Weights of a small mixture-of-experts language model, trained from scratch on English Wikipedia.
Size: 8 layers, width 128, vocabulary 8192, 7.82M parameters.
Experts: 16 experts in each of 8 layers, 96 GeGLU neurons an expert.
Training: a variant of Adam for the experts, 487M tokens, 7425 steps.
Below are experts of layer 3 (counted from 0) of a mixture-of-experts language model. Rows are named gate (a neuron's input weights, with its number), up (a neuron's input weights, with its number), down (a neuron's output weights, with its number) and show model dimensions 0-127. Each number is 128 + 24 x the weight over its row's rms, rounded and kept within 0 to 255. Numbers have three digits each.
Before each expert's rows: a language model's description of what the expert responds to; "comes before" lists some tokens at least twice as common just after its tokens as in all text. This comes from a sample of Wikipedia text that the model never trained on. Tokens count by the router's weight.

# expert 6
It responds to: Digits and number pieces in statistics tables, election results and percentages, e.g. 2,670 and 12.1%, plus quote marks around figures.
comes before: " |", ".", "–", "%", ";", ")"
gate8:149099130145132136158139122116110152130087105115121140131169127140097072151106142155151157177133102105142140133136165195135134142096115144163096134109119157148120156121111099182099142118081106101143088122150132115131171160103127151084140146146162096105094107140130120095127150124147131172101156130109126104119183125131144131158106144135125109132119141142163132083130113180121108145130
up8:165096131144120094153175159111118117161102146151170113103137200081097135100175112106149132104135144121116160170104114104158128148125124145096182134157145135126138133106107148111145171131115150131124161095144141159114125133145137114156160141161122124127139142146155118135159113144158147118101132126125130129135081120117082154137121114128178119096083120142132085090123112083114128162132
down8:086156119153134157126135123103152130111107127088128077152103121158128117151123110123094125147138097171134142115170129117144121113113149110138104094111126133135135116143109125161123137121177143085141168103087061142139085129113138184170148154107152139068103108115128165109118139141162122115119128151101116131148122154110152132090102134136061133121140142128099150133147101181107120145147
gate9:099143114119153110098118134141143117094135111103103137134128149126138098111143132089089111122115158139121169099114096136125088174110114147133132145098143149126093126135152108144153085141081143101119100118131138113195137154151104123144136131161082099129115159167149152128144146123146116136135126117148105182147149140111152179079136133141119153091136159121144164171121097148126167089180
up9:142143101154118104087145077131139139161113156113138152144105141144131120177135173100097161149106154150136115142147170092126156084116120128167115122158127120160141129149106145091130127099112141159098118170149088094144121125135144136168097117123113157098113137068121141135126118151113174106183130157101177129153132152070122130111147130140106102155106086126125118104130120109124139147120
down9:133111161139133141100117062156134167127136105123117172136120118097122104132098162093133118158183098091128106132100145153169161140144152091071142111116134131157127116145118126132111141105112146151148140116121164109142122113098117181101113140102117137119137115091115174156129114133121146127174123124130151099138110161163147100185104132127140132132139177111114142057115113125157131149124
gate10:133136138098149119178115087145165152093120054163146129113118144182141102093136123110120133144119137115160142106082129123148131143137134121131107142162149133125124149132139132090117099147107141078167119152149127159164160146165117115140136071133119113170126140125114134076148125125122138179137116119174088160111147134112155148085125074118141161134153118120120143121128104131127107118173
up10:065149101139102134096131146116161154121094142143135105165092175093136130095145122165170099155127115112117134118123144101113130107095090089102134111154149101161155120097182159126104129154110080119107142105153114142158106123120088097127102110164158131144105099127109143159170104145138109146124110122129096137145141114158078115141152157112141118104149146102118155093152127142144135145103
down10:142138099112087108084134127145110103116137093140110126128118125118114099148128107128147111151096149082096132180160166185133131116125143128128143107127130141100160108160161121170139105096110106126138109156132165152173162124129124119170145144180077142106143144169129126152117136139113147140144130200109118109134113197102130118123075141118116145133124126133124106117150077111136116143123
gate11:128132112126150160170111181167112134075155141153084141134149125137143121087130116078138150109114152126093169110121107144096129151099032148098147141105124106120120126139150139109072104102141141134109142143117089133094130117145095098110114161167124120132123121142138153144165171131126121115149137131134150146147123117114110136146143109130121130099153132115123152097116140104119148140201
up11:172094145118122151129153127119127156128133135141139103120127125163114086132127156146120110111147150118129146139143115151066093126085154106067144127156123157167133119153124086085103175127137159169169121123115154116072119127139161126133130152120126134153151158076155128158154117133108112143176133129165156121120129172112104098107117114113117109127142136100170139115095142138098096172154
down11:175096140113122123163149116125137120146144088159118140075163156129138107119149118112134113123169138121105114123141136162147097084112107119094121123150114185097101148102121117148081102098117142132148160081156135095090104076174146129130118196154135114140097120122158159102112184147128143118150132107114144171128135104143095145154125131129160138133142124121127155109117150110144166134126

# expert 12
It responds to: Commas ending a phrase before a further clause, plus linking words like with, from, including, between and such.
comes before: " and", " the", " which", " a", " but", " he"
gate5:079133115127142129124110114159118102124090136129121113159154162123151104132114160110146085157111127123131076127105141127105127102119122129145123139135127183183135160094141129105085162135138138117123165128173136156125113146154151131197123139099102154134131121103120133133184107121141121124132129122140159125147148137193088141103115127110134131093129147126102163099085136158113051126119
up5:159120113109142098156119123161150176106115103116108157139132150136181087165124113112089100171120126145124152167138166154147128099095093123168110141131167126142085120223133094111132139114100111099148167101141116121138176135109143155130112113110120147102119141145151132087116131096136122136094117129174113145093140119123162138110085114103125125131136139135153132112126137115147158139114
down5:101141140088134139169141125163131149129143103107092119154097125125113138140074089172134138125113084123113103144137106100163126129119142141131153120103136138068116135155128127134155100115111140132127103154111111115079093108106121127097109137164108142101113153148101095133100163089127139156081115140142134156130092153096162122147149122133084105163153141157169152146124177129145165098084
gate6:111142111083167123107158177115116112122070143087147170127173176110173113100124127127124122086157170097170122108120105146118118144131132132140150133118111133143110119117133129133170102164170106133121098137081117069080123171123117097080126123106111101166095131135139147132113107109156125111162140101123099123138130128132162149135125132126140140099076120114135097094130117123139137124109
up6:131122114081147160135119162127122125106142133121141105120156119101145098131144148095104110163059066147128092131134123123115158107140149139172154124130135145116115150152126117104111154110130141112148129111137131130061148131182155159074136128136101150162142113144151095130138195126130136132153132103116101128147146140131137113130138110121115120072142167146126129180127173155139082125089
down6:126130145143115165092136144116111141140171153144134159144131133122136151129101070127128163087156177132101138129090087107120083123149149098146136141133124074170106099124115128150142085108126136166147145150090106081128150130102158152129156127131101115173123156111103149127093120136145123155131102107057131123117138168155118114102122113131100144146137100100100137146168113120130123080137
gate7:092144146115114153117131118156111129134116130147121081094156114113114143140152127104152178116157122105126136120136131126150124104168143140138087137132125167093159142118138148161167160149142123159126124144078164109174125119129108113113111106096070151156137160104088056105145129102173117099150111127114107147129152171119164128128101142116129133183142110144117108074123097162113141128137
up7:118139144111118120113087113082146092141170130141104113137089113155156171103137145113162153111111120109139140107133128105128123166100116172046140142136132107165093155161131150181118121148143144125121098158101074137151151095148123080105163143076085090125133130117132145146143143140080092134089118139158116097152137111123141107143141133138120120142130118101132105145134130110119130127162
down7:126096160086145095106092131073122129121166144188089130112143094131147127132141108139130124100152163101140131149108116063115132137180137118124136130088133160145150112134173140132101104127127143186097115116113136126121118080139110136139126123118117140157130114108078139111104121104103131128094135149141158089104104129108122113125127126144154155118175144122144086160141156127119191103165
gate8:140112101119124125120139144093124154174135121134171166115165165119132076155111122124130131139134127095151127136124128141122147188107106162150109137139135149100166153118127081179125161107129084114114131140168157124130129118148194135113135129161174096126084154149130111114075156115140168098114115142113083103123121142151136131143129129143085090127122139152116136095135153173115147158126
up8:118098149141119068118159147145125138155113132133128135126108186140092125104114147153132121163137155162131141140119151122160145116120109107145173127162138185091138092165105142075177131117121146143146143089159152181118126164139132118199153145154135128117139133152140165164163107149124127093155114139118135142082139137135102097124140131132158150137122116147091099128113151102117113161136
down8:101183090148137157115149162136142140151149095102149104106121134141089111087096152142147093116108165112119144112164162170149093085112107095125129124112118104119116136154085138146138134091119146074159141118118124178108130116130111132157105143148144118135109094099111116121130093085117185137101099120140165148146100147112111164150093125131077116129131139109106099127143091136140121153113

# expert 15
It responds to: Pipe separators in tables, line breaks, list dashes, quotation marks, and copulas is and was starting descriptions or infobox fields.
comes before: "  ", "=", "-", "\n", "|", "The"
gate5:103148094127150131115138141161127122131090139125124142145142134121167090112098124107116114129160117118155140092083155116092113144114114130114129141121115159162182140141133163136091139104183116100104179056144109141110112145156143150142122135083090147098152138119127119081167105130139103161158133130119153144110133154160089184112103127122128154088127151111127176143131126131105093123124
up5:141124059124128105146137112131140156120128154105144137127135118104193087107149152104087065147111117134112206152123170158160097142093100112119107133124140156107148129177150111133116129128126094117160179111151126122120151145170140095101119125125134160112153110125071130152138117138143121156121107143154126127084146130155120139122134114113154143152113164171134145112104126109138151128117
down5:156146113061147120136121123165148067109156132120101128127117130126100149115106122142061133111134129125137122150165186088135130132135122144121143108110136142142115124125137108101149134162104126145112129147136128079103133084112120163116125096104179134156115135148149121115106163143143178125131139143133097134208126142101183096120131154145142183144127120123158149132146097121142160145122
gate6:152167130109168097129152170146124123152083150159129109106164147115113138105116128102108122107183153112126109127114101150136098153124115111118144143169119123155106148091145146117165140163182115128057132118120126076136150156099135106121122147118121038131100133109126166122128099124153125107143124123099148159146151075137149163147116115142130154117118143127124119089121117103144149136117
up6:106145118087144157149149098109139143079161170083139122110133110050121107184172146097086114130096101135129139148131104129121108144116167140125144125128143103133128150115165107152113147115121110143126124128107107118075123128136134160082140146126152153175098142135083103122146173105128158143165100147172130122131128154139147116137103123086114135115127184132115128150141153161114123110119
down6:144131144117110142122090147116117177115190150139128176111091125139103139128159146144145138139140160136156113141103099079104071130122133158067132120147139096134165130127106126166122108158160107171124134115078090152126146104135157102134112153144100122132127142074130143142096113129139146138093081122135126130093131149124162105127143104121102135127165094122116120158158157162089115095124
gate7:110149128135119144106143168141126145137116128182130102147145113132090161117131126135138134108131124106129164120137136120117102119102080079149118122159131147130108119118125195125184046156187112149127110138090126155103117102154108122131111144145101115126127117122121072186112107137160098110079124119111136160084133128107155118122152126142124125106138145106145097160123138131097146091103
up7:124159143161132153113138141117161136151145092154078129127121092148128111120123116138134133151090115121159157088118140112163130124145158124070128152092140085170134110145147181139124105122117146109149119154082121155120147090089149141147148157088103141121147148154114127135189168087127095097127081125135130143152122151125136111114143137097093130115152159117070134104156119120113123133172
down7:172110130100168085141144129094130119156147159189129124159138140144133119141103138131100120117160154106100150121130084061161101140115116077120125085116127116090123111161123147134102136094130170109107102161116123109106120126136150117118109121098145152191145146135144147172098102087146109114122102146128139171106108137128096111135140119134145139149151117179152093128145142136087118154127
gate8:132117107123128135125162127109101110117104144131126131127165124098130104150108168104132113163111101055172139119132126184134123126115119147115135136114113136111151176123131075171145122128186096077123095151149134095106166140144157120084098116115107112127059150134083126125107174155158149117162137126138096126156140141126123129147157141133122085109121138154150118112127168156118124146115
up8:119107138159132095140195100143152119128084152159117128106124166121144144100100167164144148143171156153122140149109151108161138098119142130099142124153165127136080105119100169139163141098127148122184157139156140143096129132132101147193183104153151133145154120126170147145124117133155106103109115136125147131131111136106084133122107123119154120127111068138146102094120129118121152152130
down8:122177093157102113082120151068117103123176124146127103121108123131092119083132099119071112123136164125127109123158108121169132116150120134141102137120120135142094066128139121171112113130141127131140169127135111161116135147146125099171137127108143134131114129098114163136093141104150096143119112170159117149107083143152126120118135103118130100093151136143064118176124129139173123155095

# expert 9
It responds to: Hyphens inside compounds (first-class, Non-fiction), pipes in election and results tables, and particles or prefixes like into, up, became, co, inter.
comes before: "-", "|", "  ", " a", "up", " \""
gate8:155113162129126111137159139111124117106121080157115174132150130111111078112162131136139142129135129137192139180133166157153146163090114143147114111156133114144190143145134113161129137132100103075152127157143153088148133132126143124111137129167155141134089126118086148134113197102128144140078146120140106111155122161130125128131114127150120123102152093148154144094124151144104163164108
up8:140113143134136099124188133125139130101120128142112142135101185111154134108155149134108124141139136139089132134093095107150132148126146140119181133121136106105104125145118137128156164115149144126165173131164179119151104118142115153145156148193147126140155111153140147180185137168154111121117139107139133141121109128159073103135158126138107128101098126125134110072114167111116162179105
down8:099149127171090110072122120114126128136189131130163138111140106168071146125104096154107105111150129105164111105171120125089188065132114129139084126113121100111139110145165143153149148142136127128112122151119096163152148164112134136131142102095121116121127132082088141096068138077133122137127117148158121139128131172133139145111155116121111126141147124121136138133118107120099086119136
gate9:134116102116154111121149138137128121115115098129132129094115144150147147151152138105114168152154181129138143086114147107142122165090113175150147148116135062153104159136125104119112104109117141135127138126161149119204111126121111100126178137079120103124116155123122112114101136146157146157136140124132127118122077115080110160067158122138117125090149093108172123130110133121113151104180
up9:139135179118134111103111086140114133132182135126130105143125105104104109179133153162118139145066143083168093159132154145134102111124163126153086140150124114146129111104125155144130160107124113152136116138157140144146120112159145126129152161128129107105083115067086137109168143117122168163153122132107148115163115162153132111098136136147078142117130117163133083122123083099108120116110
down9:118153146147138071079117124091153148136143127154077119126105084067105088088146146148129164148157152109139116129142123116081171135125100119106120149083126136124158100112139131116114130148113147116160105136134131140098148136144157175112121114139129134114142126154126200112114122154137143118119130106139135081124105142184109113154092139150126141130164166077133113116149118130138095131097
gate10:134147139113139082119158082113164115125090133163118121120155169110148127143140145104174100137154102129180127130074088127146144114161159131109101117143145162136116160113134160131112144130134145120171160139117125133133139142120144080149131122113139172117139140085109170102135177136101125157126107133178092127087132164117115089099110123095134155138172117160106096110125105132126104101160
up10:104134079132111119167145145081117119109128150123111124101109108142135141110120147146064103134114124129123164134129117141119151124071107096110135105135109133109195097127154172135098125124153121143159132113099097141120124088124096104117138119135129112142122132165116122116150083151124087124179136139133125175143119139155163147116116128156144130130150142111085108096183132067152073115106
down10:104139130109110082114154103143150130124092124125119151138108147153131135097152122124119144135161130099117180101152121159118123087114196169144102110153117155102132115125145100183126138098148095072152107118106122182130122150145135104157186110149079172065115131120101166132109118137116142121149146143096140156127113161132101130122107120130124116125073125111127150140125148145126132142155
gate11:160151149126168132174109143130117106121147112117094119113145121114144138094099130134088150138111152140104151134124115142074138139110129148129153145119124087145122117139103132123088133074116115160089095122146075129144135107178116125140130144196114111140126143150152099170138146094131115110132127114117127131146094125139096134186174129125091106117107150117160137153145157096096206125118
up11:156136147153138140142166124111154146115157127106126114123147125141149098116105176120138103138125162135125140095132122165097097160118128116061155148151133113160139103171138125073139162132165162146097133114106159136074172115150097107150164133138119138171148131113154150186135101098119108135178124119163166132123113167100091125133139118136135108118108171090138136120147135115125137120165
down11:135098146154089100178117121132111147153112101118125140130126126126167086092129121099088131157152114126112095110132119110157128140138101115126115134183126160125129158111120134083105128120104129132202140087129150096107134115154100125152135140154136136068112162138109083115120151113149128156120121117094151177145161112111088095124147146117131154132144160101143183163089155118112135132101

# expert 11
It responds to: Periods ending sentences and abbreviations (Jr., Philos.) and decimal points in numbers, plus CJK and Devanagari byte pieces.
comes before: "\n\n", " The", " In", " He", " It", " She"
gate5:076135110114138139145122144167138153150070149137112129126180132137147054145122102081136089131143115115127110106095117158125112119113127115168149132162138155158153132140129134127107135117148086134127138086171122143122104166146136150164125114106111113155122122148110129132139097077135135143181134086086140136121156111164108194119110115133155143086138164116151164123120128152115136132120
up5:126125087116127111162139144141147160091111152103092152131139117143183079135131125147083056163108151170092120166127162161134120123103100109158132133107155156128170111161131135125144125120091082119144138141148119127115137177159129141140114088120120162143093144151098121136146127054132089131134128122128129128078144108128103142115080120121157106126122173128130146120113125125132135137115
down5:131146132126148121144117122188127133136170094128100094066109094118105112117145135154134119128144139142121112152172144108094110136133186145102142134101128123118130129164150122092161132162125139141103133124144128112102123127120120133087132138120132148107148153118112126156121144137173183174088127145148079159133103164083180092123116124144106144144167103190126112158113156115117153121094
gate6:124125112132155100114140135129113105106102149169114128086136155122126116087100152134065094113184171128130135146111099173095118160116080122132155130171108129157127127130117128133183116133202107128129117119110133091155139169084128105108128056120127105165094161103131125133138120153156104099125131137131117129150143081143153136135120126105146136100113141124116144131114141096139161119118
up6:146158123056150153123134108146136118136124119118122109143152124076108107134180072057148129147116118101121143138146164132103142138160154107148145139166140131119103129101155156145098122152127111117102084103115129123126118162148155158101114162176110147152106123152142127141157151130130096105141111130121134138135142159109128151143167096135107146111122186146157128149135127161136071124082
down6:112132142118131120101147114130131133134166123152116132138108103113119148105127136118153114116104136152150099121116121139097069087154158144101143134118118103153116157160108153113151128132159081144114142145125147129126164110131093137146152131145085117121124106106157152124084132156150184094166102154138125154073159161107150159161112106131056127150147073133134157130173111130121143080096
gate7:060144112122117134141144141118120160137133140131133145121135135144158171122124092118148156104130110088121154134144098166111109100076108081121136137130121122115134132168118130135176090118171101110119074099090113112104112127124106130067074145117091103099126115148140095159103127099146107112146124115116150171132154109151149157167139120137136147120120182126157148107118154138111161131091
up7:160137154145126169133095141115147113094127100137057135138085123147083137131109089174165150121086156169158122106123132107125147115139139120142135129107145110146137145104133129131099135105069165131119115177083123143144157094089144169158149152111092137122160139105154135114133131136118088122136121125115136130186146147135126130125151132128078104124143137110115153107141147109137140113198
down7:140114126113140117155110136128122171134125178138138133136115152140129111182115137122106152138097127134128124137105135084164086189084120089126130101122135144091101149138131135115105125132121095091145109093101139107111113069148169106130148144138152085146122156122087095125121135086112122081123132115127084146072149113162182129119153125136139106114120153084121121149155157139107111131085
gate8:172094170113131111118163104119124134130117146123128163092145173143124105141107154132148140146148126132145110146091091173111125151087080170195139132115130148139174154148131089139137159136134097129146083088156155102127140155121141152083092114092135116105083119160103104096094145127145147118151130132086104109112123121123129100140133155118120122113130148153153146102148135176128119144097
up8:125120141148140123168129151145113133080093138144143142147132155090151100151131134146097155162138155119096146129130192102135104154092158144153143135137135123089098120118103141132172126109114104136158183143168134106101108138190115118155136102188140104101125093158142150147157157103150183124157133092088126140156104134146097143125123119129133113129117155134121138094107132131101150129084
down8:087148113132093116107113141153142137155144100179119076118141123126105155124153094143118062132131091125160120107120128150117145109153116131101122143119112129104194123157122124166117119150184146115134100138096120174131106127116139086104126098120101125093116115118115164084106150112144109151140112116151151139135144161115128153087157116145084128139148155148133086167139097152133184141132

# expert 0
It responds to: Colons, dashes, pipes and line breaks in infoboxes, taxoboxes and tables, e.g. Clade:, Born:, coordinate marks ° ′ ″.
comes before: ":", "-", " •", "N", " Pu", " 1"
gate8:128118172115135144145149117100117106116139131166127123127162149131117099136111142095152148142117122071161147097123109142125144126150146157167145138106138140104134145101135069166132164129165121085127122177157123114123122164120161175082123148152106106147090117131152135126108174135143157124128123129111147115151154123167115124168157148129125064111130174157147157148117147182109159107108
up8:112096138175130121134138102128114083144138185150180096128110146096123106142107142149111140128144139104101137169107162131114137093123127134115136125157110180136097140106100137112162123109154140147172142122136138142149105124131128148144135139189129113138139179092124127157077143191120092125147130138105136146117127116040117145146140109131144101144103087163115121113127113117129162132113
down8:130168128146120104125153117092127131139160084145160157127110094098071098108129128099097097104122129119153076104180108106103112112122134119151142133123121112096140093169140133139149178107159158118122111089133076168134128144159089086155154116116123103141112092085114135144094111060131139098121110141159114141112107119114140135115083119125109107123114142146106122155130110121120100152126
gate9:126143135103148139127135133140149120125085083134123127152138171120112118147130121140128131134161144139123137106102107150191103199125149163140127140120141138108140171144134088111119072124109133118128142162153099122166158136163086138140152096107111097131138130150127082128098126132154170152142126087133114178142122149127195175139145128123116152075139117124116159138121088129113163140162
up9:120126132151095089114106049134139103145143146181105151175105158094143111172150126133044099180113131124120138100149104109145157095127118125126137119131129113141141112139105143129119167144115118160098088131167133125138123159125124114105123132148130121093099132130166140103141107136111083100143133156128130132136187138111111102130153110126132122144112077103116107158128102108138116143090
down9:147116129128081113111124118116125144144172124085115180129089137079122152113162134115159097136159170140122072134106103119106163118137098120085135137093144109141136118103128131144110180109157137152151109160111130133121096143139118140107139112070121127082104146143142143116137130145141110124092138087150109077156114162094105126170097143135129171149106143102149098103104116117170140115113
gate10:135139126150145090139177164140172128116099103160115103069120191127156116141140156106112085150134115136139129114073153140178121116113131138109105114165141101165126150088153160114141116178128124123138146118185128139151139151144135091122103067108129130113112130126093133133145112129129102162135135123139068137118142136132187161105100131137122139108162096144128109112133101147138125137134
up10:112148114094110142127140141131140144105147155162130147107132134183083151135160142169160088149135120137159142113133103098132139128101121118144143121151121085134137130168173139162110109103108078117112151142140101148098107142106116142100108109153195141126072133131121146136134138108142152137134134082113083167094116100137112127119103115128149109086092115123154130098161136056141159117112
down10:148145115088088098086110115114125111154063075133140124154120128094110104096132129107128105161107128125100140089195106152108088114154111140126119119126129134144131084141145098196128162107154127094120133134125118146119135165149147106135130165150094148123113143141131158159120121148144124133142131160148170125136073181132119142134119139133125132162104123130113099104159142087114159095109
gate11:169158129102140120143103170168106132080164123129090138164135124169123161100110115137153131107105158132091145140122142127077151163071081171103134145142114097134107098125137136113149124108138157161062117111078107137100116133142094115152120106136113156126125161123146095149140149095114111132146112131140116127153121111095105145131168149129087132087118138122143134147141112106138153125178
up11:146136098118141147157108157100128129101134085125100143133188109112162085118087178159107073150112126111127171133132137127092107135113113085104163134112115176170161131124138161071098144121131141100117128117108138150084113157145097111136129098142109144156160137146102150146170142122140117158141150128135156129112106143154110145114118158140118161137146150109178161111115089137115144118145
down11:147126137120167124124109105151133154145081127151162091145120133094125110124111106159113125177144122098112139137111067204099107120121097167105107141159113135101130129097170121140096116089110120148163155124161089118112095112155129132194099133141113119131153184154155122103131121169136139125125118135079122116126132111148104105147114149115136150145140139118135145130105160148159163113155

# expert 4
It responds to: Word-final s after nouns or apostrophes, e.g. assassin's, festivals, robotics, plus -ers, -ing, and table pipes after scores.
comes before: " 0", "\n", " of", " and", " in", " to"
gate5:115124125147125105132138086100137133141103147133116139130142159131105091110141109094138130089136126115119119089091111124126141091144165115144083121112120154112117092105109117104112163113150090135132124190128137143145077148172151128116064108111093119159119156142137129126137123055135145108163135128139138144080114154179130150137116101119127176137122146164169179102119105132125161128109
up5:147119069088116101153145135144155152105124160121119165135128131108160134096141144148089067150088086117118124175141168150083099112101084110148124135127157140165192138150135143144116149142131091098132145114120100137140171151170153125151119102116106158119112158124099129108140144141131094162120102133138104155125155115137132098111106132114150124095129152119136094135129144095119113175107
down5:119138102089146160115149129116123176119157087118136102122121097103136127136135134092104105110127127129127077106157165126144102115153176132150157121120133135146127125132140133113132138175169165113122165125101123149145135095094183135089134181143129137121105115165123114121121096191115135136112164165120093133132121111156174117124103129126157169151164143130079097104151151118148175122147
gate6:151138084138175096130152106138124119101086140119151141082168134138114110114115154113181111148161152097171175114115106130119086133147129105091149138174121124128108158123166123107150129117148098096140189110122130120145115127128089105111113126119140110174141135154106128117108099139159166114135126138112122127182121096146145193150128133119154122179135130117128127122093107112163145138093
up6:123133127075161117128130125096145106111174174123142101098128104090103150093145111060099156143099133145108108113128139098095111155125117162151167136143137140157103143104091145177132133127107124061100155155079135086109104130136135180122115130153129123149127117093165127118155136091124105118121125120150133137129155125120136161146087133121105127095139133150104130160161139160122123118093
down6:133121106167125130151143149105130174098165143162156149144122136115126178157157140090134154145125101158135097182113101112142095121134080142102155128173126128113129074130092107112135151156123132156144108141115131085139124141154129152168137136124097115151114114093117120108100135166130171145101142108124156163151141143110155145093140117103132089169158084071163131160137125111122140115120
gate7:112155114173131170115139148143142134119157136152113108126137105137110149146160154151123170127155106080148139156122116170061098096128140103111115142120139180150088124135141160154149076174146130111077144119138133129111150111140111101108107132084099097129155107121088089126139106124136084119121114133095120119119131129098151111089149126120129140115133137108138107148104186128101132077155
up7:110165122152133166116080134102151139115148134108062154137121108109141133154131133129125138082072150134125173108124126131111111111122123109097134151108123089141123118185124176109103119140166148129139143154080136118121143088128158125113136113069136156128134128108136158138169112116137090113151111136148155118120146160080143120145175129122071137115133161089106146100136149138112136119176
down7:166085103099088069139172174122096106090135117122150139149114126135157123145066142134119124120113129157113147134148105086140131104135115121148137091110127088072133130148098127106094155147111139158141116137141109083133151147184128139126168109155150170145096126141175190112126156115156143135135126123137117100112146120150113124138139142107123117135157108145131127119117168154143111174141
gate8:169109098113137110131163143115129125152094139161167102134141131113118114138138076114123125165142113098136108121119155146153142156115106138177111127124119139125141150124138104181117151113115072122105093126142116080132120124110134185117141134154120130045100143142155092135090149125146141117108115117099142127118171125120126073127106117123128090128112138151174145144153155158084144142077
up8:115104146126125087141146132140116123150083124144144096143099174104157130104196145138161145125158190137105133158114115114111129130113127126173129134109136125146119110105116165120124167156152112102183154121147184127121127140129104114126142148154105167152124105145136168150142159156125161160166122128088146114126104150143073138105085129124170133162127064112124118110133137120114133145124
down8:100101109137111112120120184131119134087145119145109082157110127089082127125115135117136154132113127145102088136152118121130115122141135140089127151070108139127131147152126113130117136102150173136178098123122116141138100077138116107126113100093120144071101147077109110086118124114122123129080109151101125171126084146163152157102112113111094117120178134148087081146109111153126137113131